From a checkpoint of a small mixture-of-experts model trained on Wikipedia: 136M parameters.
Below are experts of layer 3 (counted from 0) of a mixture-of-experts language model. Rows are named up (a neuron's input weights, with its number), down (a neuron's output weights, with its number) and show model dimensions 0-127. Each number is 500 + 40 x the weight over its row's rms, rounded and kept within 0 to 999. Numbers have three digits each.
Before each expert's rows: a language model's description of what the expert responds to; "comes before" lists some tokens at least twice as common just after its tokens as in all text. This comes from a sample of Wikipedia text that the model never trained on. Tokens count by the router's weight.

# expert 14
"by" in infobox credit lines (Story by, Edited by, Succeeded by) plus kinship and infobox field words such as son, born, Preceded, Phylum.
comes before: ":", "ed", " by", " /", " of", "um"
up1:604463490502529465522508483484461528495507517544503420493449526481502514509543497450495513494530474480536502555480478489459495455503453468455522396474529547507515560464557448569561506495403491547532573551485512475461484491506506528481520451516554499483505601476501499497461524553551521477477521466459525499533489497504449542490539496507443529571475494469450493481487544463365509477464
down1:483539488498446505479459449502482532473506500481496507453440525475604512438466503554532568607513575395485507435527439524415568532514478472484452456567558527518475507551507457579510462456553575548501539520549594474496472484486439435485496512536439505506498554527447510514478448453565529498583523516484553446455484500548446475559461576528458482425443480502502515482452507462553497538462
up2:455479556493533518553504495476434474466460556473460553436448516501484431500578507487541566538496480546495490437479466555562513519597451481507432574507584476474499491552534468505586545518493488590481441496506464514536536450500496518430497464512538534485485456575522445475439590494484506576502557485447514482551524396407480458515461485536459434501563476475501485539473535485548445574473
down2:482458556467442489488494520433526546541452418531522527469470447481552531475524490505525505427513469481445453492524537461467534532439529518533537517491499487525490554460524470532412497507581456477459541452453526491503487517521435539539460410539590496497493488468542568551539498515528532569428430455434542536473535506539582522520500497481467562490562538431485500438508463472490538571476
up3:450558493403513509536515427504507438618530536503452511532517531469531499528495459512487577531532421553419504534570538566513426571581442516483563504494477473556479513467485497532547440435450465471496484510477420498512559446584510450464443514499479560510431515501436478472453531470473456503461539449484560484506561484425493502522487487429515459437451484511456515467498430545511536455489
down3:391482480454476521558566509584506407514499440504496499478425526475513476504521497513400509432415594489533512500452424477424468475454558411523462478531481499517588506555534483455484568561550530483510523430461453463489534543514512478517504473504443518455534467511548527533569514468477462504508483471425466522491504503550508560443478523581527460439375596491466529521439497531535522498442
up4:544454484479480496560557470471520565493524551524475501501466527426480499427503514515450565498487525559459494484463506502506520491528446492496525540573474528458460477459581524516513454483505470549459492524551505493489573419449451545389472447475527473449515472579505568465530549463478517503385545499509446504498555514483486500501590465536434508458436547406478488522471506426471550529568
down4:460476481492550582546513473512474480492537567500508532458508568401506441451516520511505484537490462438546486491478509513494565464541478482434435497489520483449482586568457507561487429423554531474543484530512531515497433430529485473524528545543487544520475438502499549525523551450514495465538534494489468526561444508493487504466545509526528565481504466521565522516503506568557444466458
up5:452603498476541504420552483535566474525495590438523466454568460447512454429520511403485504502447491473474530551491471520544488568461551504532564530476441548513518484511545513562462445492489481535516402557489491490554495486477509452523528467445498592475539537541495529515506545436528542534544518505482509484499439476487505519520470514484516442503522527499580479539517529597465501510492
down5:501487465471593481454494463447452487499495491457465460491450546444525451507511500529516436426577487504521393510401507523494522489547473541518442458483436508465505574512455504430523531544438557453540508525518517547580532530490541525492463549485505481481377495542539424533563447484467493526479503485438480496561441495496471478483469530471567442496561520435518561404505474522448539470479
up6:480453487458495469511520578418513463385506483494401505500520529515494544487561446484397576436405454515501517456457463505475518511494494495431466559457416444511466456480536508552512538430453503555488451454489507464484476516453471496535415474515525589486524494424453518525522474457459442505547472500563511544581517463503559501438490498523476524564508505440612513457543479495566523508473
down6:550480520569494515465503489455498474583549573545535426509487543501495534528552460484446456505500465608557493419548458512420510488562486464518567496505445458443536494415567516526487458430458480536510420503431509574486492394484501503542488500482553549515495525450447470465407503545559436516563436499502462456503533542503493500480466543510527549430457492619546483579470507547455508486444
up7:510527528515509540544532517532447559469497610496428476489465491451460482505535476511546490445509596556511504520546480456463553425418483446518493501486477491441496506472521516577553497497468483524501526473533588470493506503486516558497521473521576436483547505524522472466463505548388446475460452485574427465521500498505504469509573539500480499545544471483566516525602476527567516485470
down7:526562459515434498457531502423489485523462466474497501524519413493548554528483468499487479469503438509563520470391383444480548456526532480529558507498462596498461585509555602484499555443509498546452550534517518547479556527484456517532468511426477513495435501453485503553520495544488495409486502493460513559470503511511518515467549497511486429543519516558535504499520528516493473508550
up8:469457476367487510509553509546441511439393475458475527464504548493526564472529450482453526491456430541509500520537559435498546443464526506474488503520530397518517510472519552508485548513560562526491521477528489486485552431540538412466606511585502506508466544472487509527542527486554500452490469504504507478532493511428564492532486504488508506498476486434476415471521489479552564476535
down8:520510487514525546534445555425495537459482552494527513506535502467513515480538508439568572465528511423471564446493520551460467418570592470537538470587501455487516478535456427536541550510477524608460499501471413482504539556458580476487460461549559491513504438495504484509490516523500430580491427454465520487477522522495501430482500532499454472524525523490566548470477533523446494547422

# expert 12
Prepositions like in, on, at, from, during, often after located, born or based, e.g. located on Warren Street, in 1971.
comes before: " the", " ", " a", " his", " their", " its"
up1:548531487518491440515509508573507530563473465505510443515549534495554575431582482469478407544484483506501569450486510504507476487514503559422493442504534457457486478507521457549494553504531461633507489444594501524465548522522550548588429552498472478476495512416426452497478492470549507447476519513449496474477473469554477490466504481470477415538470548445478504527458531503539464553448
down1:495451511541452557495494434495533380402540442489483524465532490496508536498458512561486510505481484471500536525483445535513525506447508433562520541478528574549489533435577511524451469543482508499491507531476477453467430511482529445535489536525434531537437519495512489470534470530477456511564521565526605413514505519544456467550466512564495484494482465491551437492567509474438486502548
up2:472524589596504509488496509459531487426462542513488461537499588488493435498586501493598555502476504462522466478478532540517458433531494543464507510544477544413543476518538492499510533461515393519482493550502483465467447582491468512516466486527515510470519541517509475446545521501506534393469550485409502501401496530518472516546574591526450449507493390460494560430489468542443492420530
down2:481505488458487445558528579470490488503476522414480522456446491521483523541528509438510488537495489480528551492472493547484526467463523505458505514534472512505545519451442556475529514553490499419536536469578497479559498521441601511493520486566454518531511519478470420510482477520600494559461508427561505465450500495490549496421480500487503432493508481496521471514496489486546526502498
up3:473479459524527477429488544553532511488467576573468379486498502545497513482553540473503524472456495482497540494562480446498494508539421452461500557474512515514485548540466559554519520509528520532458494524481491510500557535506488510448520429463524496541492491537402460531434475480490481446522464515549521418425439529498502528475470447527444504488520560531466511497543547467515539486533
down3:474486561549435508471515499492518489491456483536550434523464529504442456400434548526504531460397560481475455498605549483499509511420503473493493496490480490513454500485510466600499492525554498466487475553489448504569471575444499500553535486489452486464532535478477520458488515451537581477501529489497469460531552541541501559554514562463467468454515500526468477538522502497490506498541
up4:495529479430531591517467558464542388523458428428499496487534539581418456436523527545499472492536500488459553448519487508501498437542505465402470538518497561438517550471565496525494546520448523466471526440462482476460509530446478546427542525513502468508528462501441433502490471570462496491504471474438495515444594553521548488507558539488554561472483509488470529400511517414521470514462
down4:416484444491545437451534467473546525413506495495463466397474539437578474550521495486515482502517504563505494488455481517533490521487474457565493446493469472531485458506485493508500441431429475451543510533566516462508503561429494509490513453479475521516488497569603505494496433441550473495509564542546552456533512439487474502527497464487515493553493508495507472534484525532482538490505
up5:552440534512543578467521580597497520553525556451497500502548513529492549453564531486474500518483519482477491458479527545536510546513477502534498493588496488456411528525513408523517492533510496445444444484496546536464500576489531507527545508453551504493506526421465521500540530517478404513547500434527493425558461437500495517576447546474515496492468547489509495495510476533472424460428
down5:443547494485511466384473416475435474572515416542493488545564526532569542514523486558514523480533446437504470489455486455499513475493502516504426441470464565484457505517418525549420574502519544460499550525561495512526450490439473538451542519518442460562516539489477582513461470506489495441442476531465510515491575536478530425480530527500485577545535521606518516497484495484465479502577
up6:473554492588512404515466561545535522420475502509459424481512549485548536451475489510547492441476480555530519493570446566522542497494514500487475483517483529543539494565512529454455464507495451482440538464520491489530430451483449449500496435519439516508535549506516555498511557510504482520493519402464430451465571441535514605541457510425506546503505498519561462477471488512510567435447
down6:479544541558493626422457541444417497499469523589535512447537526512508448462510529524507586497497479500480476476496530531532480474488463541496514544542625500436481518525522530524498475439521437494536499482471538570474509545499506512526506602492535468498513417458518485476477552531485450484489497487535500612503508516576560516453542509472510468506475503501474518545551528507495488550528
up7:503468490481500468438510505502508522489527474498537462489511528514519452471472429520463501611516539491510515501500456502582516518541443538533464449499592524523525601564494508448517552496448457495561447476512506464513510509509531493513506544558433510502458501383501474530549414473568493519528510544458484553411514513487499500491447441543427524515524437487517489533487502585526487549548
down7:524493523529457450622460515475467546443464481542474431534518539511456511502541521496509462483489492515466502493542542502456485519477492500460501530438424543447581478488561447457502496504528577467511545454456480491512565543522582436487530431503469512505481539537537476491562550518483449575505519374517508512560519522397469503530516523424499554575512510537550514493498520475471528473495
up8:563520529465477523506496458464540552459506528448462545492449477470409475480424492470542599499556550524531512481531552402494475510472421503524425473512487549520553565481526485493490484427505470470439560512504478524441479534416497508512562501526514526546439519419503560487496447515512533503478478484477479517495533510506507467509561477563559503515517520500487465483508486465558535522436
down8:533520502466509440462475504542541455520485420475452506465515520475472533524462523511437420555518524485510416470571534493490495543456541527518438409517489456474395421487532430481541479465482426529548538561471556515498442527503546503500516433530460553504535544475444464532540406534530496518515495476590502493508541459418538563540441427482523589480426461522486541497455520548505504481502

# expert 56
Endings forming person or agent nouns, such as -er, -ist, -man, -ner, -ator: admirer, screenwriter, co-owner, prisoner, player.
comes before: " of", ",", "s", " and", " (", " who"
up1:574513592483510482486531503473462548487513497499575494493506516525472577535501562465482512480508456422488514484454512490456456455565520552482535543475477536491479463477474475485551547578426567460505516497463465536465493485463586485538396486487561501452478479399492501457491481490456494552450556535542486468527478514534459470542482570510456601545595530484509489532510491486480506515513
down1:499525513479537450504463537500519474527495452582462455468440483459514505368500479476492527475511467542513518499465515507581522491501506467445557420528495481537439506458554507553529486462489487444485534492540557527489463485457451512520465487521482443510520473512518545535455409503447525482514569519539518521515458531467536538501509467503456503529511502580437497486575459480444523579547
up2:493512510411555509480477538526508479520505480566463489486484583572409488495429488531466493443501472480581510523515523456426510547423478527420429487445523505563587462522503546495493486474454480512512546470509500434537503504562504513437474516501522481539443525583473548562513468556513534553516436530487552430553507508475459555519589535562481516528495495496541511539470468435521522535446
down2:518503474527502473474408495510503553462486515507458497440431532538554477525545500450471510470521537474463469408491467468503532478504468552533460528523502473465473516488562540534571471495576524443473554616496495561495587470492492498569477459537463440578528496564510437518569500487499507556495505511498454525445524489542518452467547448485458496451462487539538460511515500573497516461534
up3:533556455506475544467506520528444458592472446495510488544516516502454463506547586452491444565447524469448516538410505490483433523465461449507525524470477456462490528440508482463566494533525546475465525517539456511470477441564515500560527438482503536502534486577540503547468405483468474590462501505514526457531528561492528483507512488555529492509442496481489525523465546522509488484547
down3:502467485452514488493434550493532510453505510524508562568542461554573434514499482413545570618505489521492537469508505518493436526414497525429510465453485460494548459587490445476400440493507474550554521512477527470507512506476543432493475544506453544478518496489528504483493540521578546479479518483487546542396437468507508433559483564453496457446556486506474489460490647506559459429520
up4:541506484544436523467587417470530540518476452513500514396491460432504512551501493514521452488467443502482494621482504509572449436446548470396575473504489542487483524540460496599511510435532519484555509505556508499493469420481527522454522496548525456492544435518458554554566512409521481484491467542609505495582406500485456458472494532497476453562545524524570504525481506447537474479496
down4:522437485512609462486526525547535560512516541516439554469522524509516513536457509484502487513556504492543475519436499438538443583562466550509596472496565501515529517553488504429499505433538451467493478508470491473556431473496554443552519508477519475471504481461527500544539464565481461415499475471423589518440524525474456546552531460538536571587556432491495455550431546448485615539546
up5:542494468524477554525541475472476507477524407544450478477458460485495532515452475473415486476535510508469471521512450472465605504413479510478496511473453520508468519475529524569476501459434506459553506506532526464554491565530528453365509484543484460502526450470506503412453545465469463520564574467535449435513536489526509507413558520583468474548512525537530483481450460438545562491468
down5:518497479478471389449496452462504492522519531498479550590484493478510572492538508517446437465499466572552511531428493492513496478526462486526473496578461466475518475488467526512481577462509510445458555505480539443474462517587467564489466532505520498484494556487531577542587537512462520519504512491476515466510487479540567501561546494524498506486518550476472498573501429486510470557483
up6:608496451469535459486491485500576507476414520491463498536441505534480584541504431514500470548517504530521525479493440584498520496534506467533550533482460497514509486502517486515474497533519505467541555483472497551550539473440495429463511468494509475528413479522466499521551449500524489488512515606499553477454558514516467513490521548541486395450470510532472513511557503493560587410469
down6:562559513464472515540525407483458508483486515498484499534573523478602447528486482516583563535531454487488453487500497515481552528481439528504475431457513450476480530496525511476438524468455527495442494494535518599489521492600460453522531505455548497529530551499531472522550504496510480549444499445517512458497515486522493503488482453519505480515493529415490462525508392520498432571490
up7:478562541513501475477537474519506477567429532542542515482460551389464443454568502441508483588466487526537550497494448446510546545461565544537464493470517481456510497512498519553503508544511455466506471481549490519473571491575500480475468501490479569555528521488424457517568504513468463512535541557507466524488489516481514494533503432482528464501519498498565488501548470466564494453484
down7:482505435531534476496507490493455518452458450487513511495408575516575531544448523438474477492572494566489518570472497472521576518551501435521513594548473501485572494505449523497473500514493501534540589509465496496488400476512522524445558528519497433534417520513509551471505487496533498534494468538563459503493520524477479523514483483514464527459572551478489539464488518518535498436502
up8:426459512507483486562550573516469440486473504510558487500451489488520515543508591509543430496475415477476493556465471477458491544532520526506564526544507436503562522470512451456553495473501456492464508446517550536502453503548506492498503448463560477514509521536571517469479486532482472483510550509523500589519526488492531513496494507484521446432423413513572470460498543416501508534554
down8:578500506493449503503555517497490595483501456514479438400512546568485509491489527462465486516514466567544535432491548489419454495496444495497497466495568488446535507446557457577421520474479473552489535510545538455552474477548498445517528541470527497491477466499482495514568520516516475521493451492550523516467488525463444536503490448475488437470522485513496596477527514639455464550477

# expert 34
The word "to" (infinitive marker or preposition) after verbs, nouns or adjectives, plus "a", "an", "into" and modals like would, can, could.
comes before: " be", " the", " have", " a", " make", " take"
up1:468495485485595446458526504478502475527479525454478479572518480473526482526550559490461505476549513506549484496540454534483490511495576534449559529541523439515518457435507453476479561532462461514496459434429564544522493447495528493512438509407513488456491378499450538536528469552529455458579536520447446510518492475542418533464564503424567498536515522516541417477541503501486492484491
down1:470443553461484482488517571491446484457473500525509464436511525477387543505514523464520521483468528394461484518573507541509524521501572506457450486553460496463487521540465486472501535529552566452512539520506493471504473580499530476547519468547482453531427538529563528485479510440508482498433526491564549518488493525469495453462467517514447471452488424541531522539477517526416477440438
up2:477476524452504507596537509490466505510528511492538508506527449469538463537501450508438522457500567447490494514463503538505466560493533484475528576551544532432521520513502555462580542503496502476492509549525430403535466426492481487509564409535520533495344424475486502528454583467478492526526523536466432498553466482505504505548527404547448443531504555532536535508454456497572484542462
down2:462449522540512521452537510517469422471483476531535508449528480467496474479583501518566480504507496523529443546499483468518492529524528564445454482450542495512481506510434466483422509461482448487499541484488487459443546506594557450538573519510511496551452553535470451571419569515526571388551549543511573521499545515564411460499544529531514448543574453567465447452412521467532553513584
up3:525475468526531476446536498439522427487506472506504604398518532507433441428543521480593503468494527469515553457507519568521493473521485564420484497599425498489508490492483482409526567447533475477497529462478488508516540478385525470480480521480459466473551487455524558515521534546543521483505532494491508459439475608552455536553479579473528513515514490563421462471452544498474457525482
down3:494498472557530496441552483485413434569538495475517505445435519514516486541479511437523534445553426466485486480461580492508500525491469506502499515477431561502416443500566448566503511494554511400534471468443522513523468525472511457482462458519482513486542488457527448567480510503605527501524479493463466468508521523571478478539486563464483522576510556551474543517535431483508529546435
up4:476526536521415520499472464480491457524478513576542524513462495461544473530461522488501523464486502540475507509492454483539486565462523484453496498476447467532511459537486546582442453498532536518557509498511498576504503515514558574482487448490494504520642588526489462587483551531420473512535515550466510473500474550487495472571601523534443419474435482485535561530539458439505464455490
down4:521450537455403416599532494532452510495506494436449429535494530508501519532530513526538460468494531435487571512522444476473505479560467430595518530496569550479424521518550514444550528486539533471445496472498537522545498511500491488530538545401485515418457402520512516432475561494587470493508458464550584544496494399517468494454479461510516549475521479519553524474440459528512455556515
up5:446468519400479556486525484541452460555485504562444466422525526509483460533554522505527483493499524432544432468546442521499449479477495488436484546476500571445505470473536511480453495450541486489544578587557408502514525531586505542476492504457453470484508538527543517449493457516470535517416451525506418553553546535590465492512464470506499406559523486513565494548507531583529526473517
down5:462472540503473561541433494474507564477479481504506517540491547536509586436530483536521569547473493478504394507572546491539490458480445430465566515464491483538543502524453464523591500484466466470561441493544515626497452553509483458508495446530453500502573471471471517526437463520540500427579539557522485494432537565460515465454514586549500487438500510485544517451518503455432480478495
up6:540491529565565500429498471485533441510489455466537525465503502566539478546514462553529462516475485474554448511475477521471539512527566545451517504507503536427459503509442557531564552615495441510514503486508434506455477534479506465469507431542570519515510446569464502500485504562514523473489465527499520460527492525528487498507526522495546502552461556471514525491474497541469551485470
down6:545475515457428483500489553478484522529449528497509426499552497513509545516469406472542515518506511547548478440520571469570568479511538451494504481513548473429495495495521447553512552538528490484530522514461525482451477406436464512577502536472531509463470471531480474567451484433561505483489507434499499483484481526509450514488472529493445598441561523453423515475484536529513494488490
up7:526477486466547425481541518503511416445443567488584545497432509487501558531491471488615559536475488517471570486485530521443491499429583572521466531519587544483591490555469512494515506543456440512471545513471497535548486455528488510495502449643514530478516464521546431533456530550551515545534493502557520464502458433478529570455514526483434485440565532477501533508425558474466496494440
down7:538488454504488547516510524556503548533479489561473522503474587424486511492433542467426470460461503497510468486480473519494414604490490525489520507454434512488578496483572439498475447467454477510496517506548538447513535623489544527554527481539433503506457475524473519563564510497521433502560515516493585465515425457571455437521518460526555500560517529544549422568431449510527466510523
up8:507523536492512482422494509535372512551512494495496501421613490429485546617531462540466578559530550531510494501449534478489479482521488481454475500516482546522520535505602495525537498494499508518494513588490475477466495563587640442573508510456465493529481502476520495540482465538526413512516465444492518569434513466490505445554458506490527419454538521502530520516501546499519561406540
down8:411463498591518454451509511449485464530465463523508504564512492555511464468475448530512483450457499423560491492460464489538546517473480491514462558507488510419515539471503469533479490544454432491520482490511411451474565537535495422518548487426496498448473516467500432456493465599476535521436414503510468453483467469529523543495560488498442553486449467435521468510499433429440451492488

# expert 31
Open-syllable pieces and apostrophes inside foreign names and words, such as Ne-va-do, Iwa-o, Na-ma-skara, plus possessive apostrophes and stray encoding bytes.
comes before: "s", "t", "go", "k", "st", "gue"
up35:458447471540505485488580523512496522473543459552476497540487526393556485511495506511516527536483531574501474509535547502468557538487518388493517459522441464445527512475459547465541483476462489486490432515501555503562568505512517461463500497459481515549552540577569496477491461405490471393505528511549437589494559391499487498515481531511522506470458526573465532498482474486525529520501
down35:485501511562505539480467482453463421564519435452514449507544551437516470513462446541457510448498490553543487489460488364513529490568505501508541437457485466514486534468545493555503469416550551563513475441482508483548462517533437489484582513521547485516521517541489461488548505529462482520515478518488580537502586458512565476520511570537525494433540492488521516444468496555433454548486
up36:595489503478552568514462479518488524545525527499491466525509513493433467558532534461472540552486441623551533474445442529467474530447502539498522455507495558466494509494446519399586506518493447531491489512484525460497487448553491513543490482554506495514515514519543466512509537489476494496472528472563459528513491508523536483460537482482356474497497495487504509560494509499521433442479
down36:483459477515497487520469518459493498389485506499508530467518446494582423499565534480459549484504491507537491577543365467506453551519517517475420447439504502511446460556526534553491545480511515502511537550489514551513505557553483464476488579505560507555555427482540508503533463576514444403524473508457507522501445447483512518477491493558550569506535565461524561469533506493501460488507
up37:452532482544519550479501491549510539513489493546600539478489490504502463495458484496560423504485467498471510455530509516518573545523473471516506469507569406541429529457458492544501521419534522497546612494573491498523468475598493443452509469471509513440486481566435498501521520529468439456420460520468475473525477537500488479465460487481511514439531544436468472567412528434480524435573
down37:538469449552444440523557461503520615503473553489470460533475608535528464540513488523573532448485504430493537456528411539529536491492423532507576518484514532501508489544524500501506454534466449471473524542529489503434568512533531584427509507486518504483465483395574503563517574510511529537459424529488534512533500527587531550528454610576483441521506586461465500485462432483480440504522
up38:427460473447563565492595465498530446591472523487492557504490470506498512525462477544608516553519535521532484473522541483472494499491458440518524515532377422491556490500523504504480459529567488465481427505492470500426527532507515488513509487477442452496507508437496450550576431503458553529540559476470562471487518502525405477475460533500501471496461588484502431483446460567473482464500
down38:429497416498454506489561558496548534484521552572480469426523580499547538556540500516555527483521478483579528495500481577501500504514528490504527501450455495481470427497453495538528403522529598465528515444537545505610524490482472485528511556516487486487569491443498501455489448510560521474503553593495509548474452515434478459536500509521558535505498606453525493539413530490507516490514
up39:443506522508458533538466579457489525490512416509543545482457447583574455541422623536492497486470541517540542452508518468553503502482525435463523544436518570488420485549495539496546503445477435493495496415561503516514495505543514484525460522541491491504520508489466490440476469537632407489572465485547572477548430433531419499527456552491487507543447474523499555460531446487475497470508
down39:495562542581485493487457466537474446510568545528476479517459405467547481499489501451467515547476410475502552518545470476466531576520506541522505528568518503487455638457473585485527445502515527534496523478526489408504546501481480514510509497437516464504492504461470541572519497498536476529488546424497492498516446576492578521555514453550454481482593531479485507474534520558483520513532
up40:503529473577498493509480452495500422481561433503535503483477464485498535421533489548541501457557467499543492480448591446529460519498472499597561560523500457532540466511480461468498533487528457496519512448450513403441486474489473491507543519508520513462575525503551476458490443530493469485541535496546490418486455542467468526557449530480502476506545513531529554539550563493436460484508
down40:430512521479436545521521498512499535498515553485535512569445494464466470527512516563506472413445494529528500517481453485549489495508535524515555465545404464473537563478519502470601524502516483544561394599496496427516597498552483646504491480499497506460485528529479478438490509583527495498473468566506539465529524446531519524522442527513540459486460526567459588524397528501450509506510
up41:457547478537580444481479449487444544509424482537514512474536485479544453520457501512543414581512492491513495552467530539565478557451508544500514512547535543484478461434527479491464479579508478596497520565436591474493462505485521504485559524530476517519516459516462430553496399455505512560434514473508521475490517541580456463390527522470492538541483511533451448394518566488506557477529
down41:484403444531554478471515445458458529533506513523510506519510550508445506495499487500526484507492518531385443500429493540532508496480459518538584538495587558552535550408446486521432485465414583490456474517445498500468546525494457518475441511479482479466456550460482509473549531443480498459535506532523470462549534408502537564544550444444523458513492556489451483486469541539552488517524
up42:491488520423558488499391507458535457535540509533467530504494434520456454517527472477507560557531447488549480513425476447506497504454504550523518476488497504519538557543519521437467556497579494493565544533446559568446499493575484478552557502496483556478502481496489488515546534436509500521476505499451491488555527496431455426558483502506532452467523494513556491527493470573452566492429
down42:470443494575469480499480543585480522461411504478532510472522491515495511458504491514456488512496431507493519546550487458519514554438468525510486477551463533496541469476463442518527481444461491493578541452485441490561511514496522511426439482516442529463487485484557512465552517529507485440490481507531493526467550517471488487513508586452500560518494513584493618577486452457589443498570

# expert 9
Verbs was, is, were, are, be, has, had right after a subject, often after pronouns it or he.
comes before: " a", " been", " not", " also", " the", " an"
up0:487498551433514523446504518458494508506450485532497461481460476483479423490481519463457482448482461521476476534508453468457532520509442496509477435511440455506485448458511435552564591393504493497480499529449487412467438469488551513557549528487471528473554523546539492529506466517461531498508558495580509587489452516435563568522444495480460531513495483414564457474509578485500504540462
down0:513496498426420485492472527512517496502531466445503466495582443508456475414509421503557473514475548570521478516488548482448543487512416551459500493516531545543551427480513483537543531498497545494534528489478542483493523420449509500533594509548523559459435535513447521538534529549459514477496389463492517483529509474532489504528471554533465527469485511547534473525459441479503529481564
up1:536497514498496506440543512532481476599464544553546507489489509497509467391480489405551489541442484488499520516501463522561443607479461514517479476409616483527477521438536497435525535514563630553520546524437505482495470507362522454494486503555514505548542520445463526477526586429415525552468528506503442449522458476584522467533584503514553490486561495518565560562544538540440523465485
down1:515536485490481484566499448443518500488454510458485546532545472528453520503507450468487494511422440548425506443404397482505546517522479500482519478463488509514487488455506515504533508509440465489559465511544469482517491411492548508493524475624496444508527444489442483519447516499515568472522546553566503479549530521475544456580556506506460473524495504476449495430441453511539468553546
up2:550520494518460554479483484493514481513519513496451503556492553486442549503480595435506528551506615487447481515463482537503532464546551545468484450534598486395475459401495488542470486571547482469501479451452466495497533498453535475514472490513505507598533507435480511493534503473394491536485502534488411580484527522526525601541473450551542516500467513468489483452496447477461517477515
down2:474481520416523529520470526515452445461480467543561491474448484412542509596488541534476527458415489444508447510527494546486514477492549507494462473478580483506448524544480615501518502558449554489517494539472436488476478559421538514435545505483512491455466500493504501496528535529479509493466520505528507448559447558552527433560502538478412504504485489514535475474442504532451473411452
up3:491464410509517530448446574595498453513510539499475544522547464511521527488500477506469498536470559492518510426494390484505507503473524511507470504503522508530521508459499525505531441488450464462511550492534478545575504527535480491538519442453579542501534462482522521460446537459477530490537524542502405535466535465526509395537492448561552526412473527579505608495521470519505458456563
down3:435536514511476498532471593469416526488415511425457476520484544503478496522475477490484533543495498486427489560464516509489531482555464494503483472426478509498511450509517501452509481511467533488498482502474538497545490548448529571462467519539484529440481532519527422468595510536424519615440563524422496503510436473533511513470511570448574487498484512502518514493452542504503549584445
up4:457451445455565472538478500538520452534468522535514448450479560513497578509536519488485454494432518477538522464499497499504455457534425499473469480514519456445593490512475512521471469527537507482484476517492470523494538458471441528452473519416520531511457488536461430489476587545521455497523531443497519476489504479488542412500467540521597492519527507484594489505505425569514517504468
down4:548536489495479488521555467581612631538476517497511555525440488490456465466501497453479495568565508428481516524503467526482450535482542478497570454471493508531449513496558450522576524472513478498534528442550531520492607589409567541508457524522455477534501507501502524492516461516485495448490507507550512458448508426601580451458470494462435502530521492508488514515436573466451478512506
up5:498426522540527487472468465502491616488489470456462459493560556506527517527453559517505560491497489539486443458475484493486513494471536366457534526469501528450527572477549484455531543476468520474496478521463543434500414575548512470528495520492422539507487598514554514551537541514532405485510443452496539491486499492560505468424512487505546493490441530497495512490488443508479561473451
down5:449503605455505496552511535493503447518498534527436503489527506468523513475548451511531422487494501524493517554527546546498484477469449464429523523520507529526497419432521516540435498553550445503506558460592468520476495488458561459486546465540499432442473453519416489496490489479499470496519537542521470517439529534458452453516462526451393483444536518539456521504382483457501548477518
up6:471505573422550565440496494503482492494459516447494465445513488501548457533442481406525510543549538488508490526485447440505455511498449451512550502471568538577521491503534414510453468524522569544430440478516459527519513477512484507559432546491437434453523485565520515539484500562476513450472533475508513491524529523471486510532508479500492507515470530482532507391482485475521525479388
down6:542440543493509501508464501550507458520556509498455487539466529544478450553505497636514440464442562484535402436481449511523516553500479455523565500540560493507476556460457526471532499539393505508550611547480543525422452549525607485440532587552498454482468482474509549499545486447552482506423488501451503494484439517529550446522514561533429431523551515529512533450566512529509478453559
up7:484480523464516493485545539405546532464484515496493518474476466530502593515527497547484523490523518596539479499449517451531513494494436384495554479490583509424521498620502451473443516472539542515484499516540492447465554452496537491507502492511550494441472476557498479479506442464486573505511568466571505551495506484466402512505528518497495416409517429507410482432556512510501442507503
down7:479506569469565499469527463439355559416506497530480587575514547544518491511525489420532482545497554461441456457481506413550454548487486512510573502519525443526484537461501562539563506480480507489493533384561527541470523531508518514507481476431509471501509452505505518424538473558491457525493530531491440481514533483512553485465439509482535560545471487504502496437532438538483506603549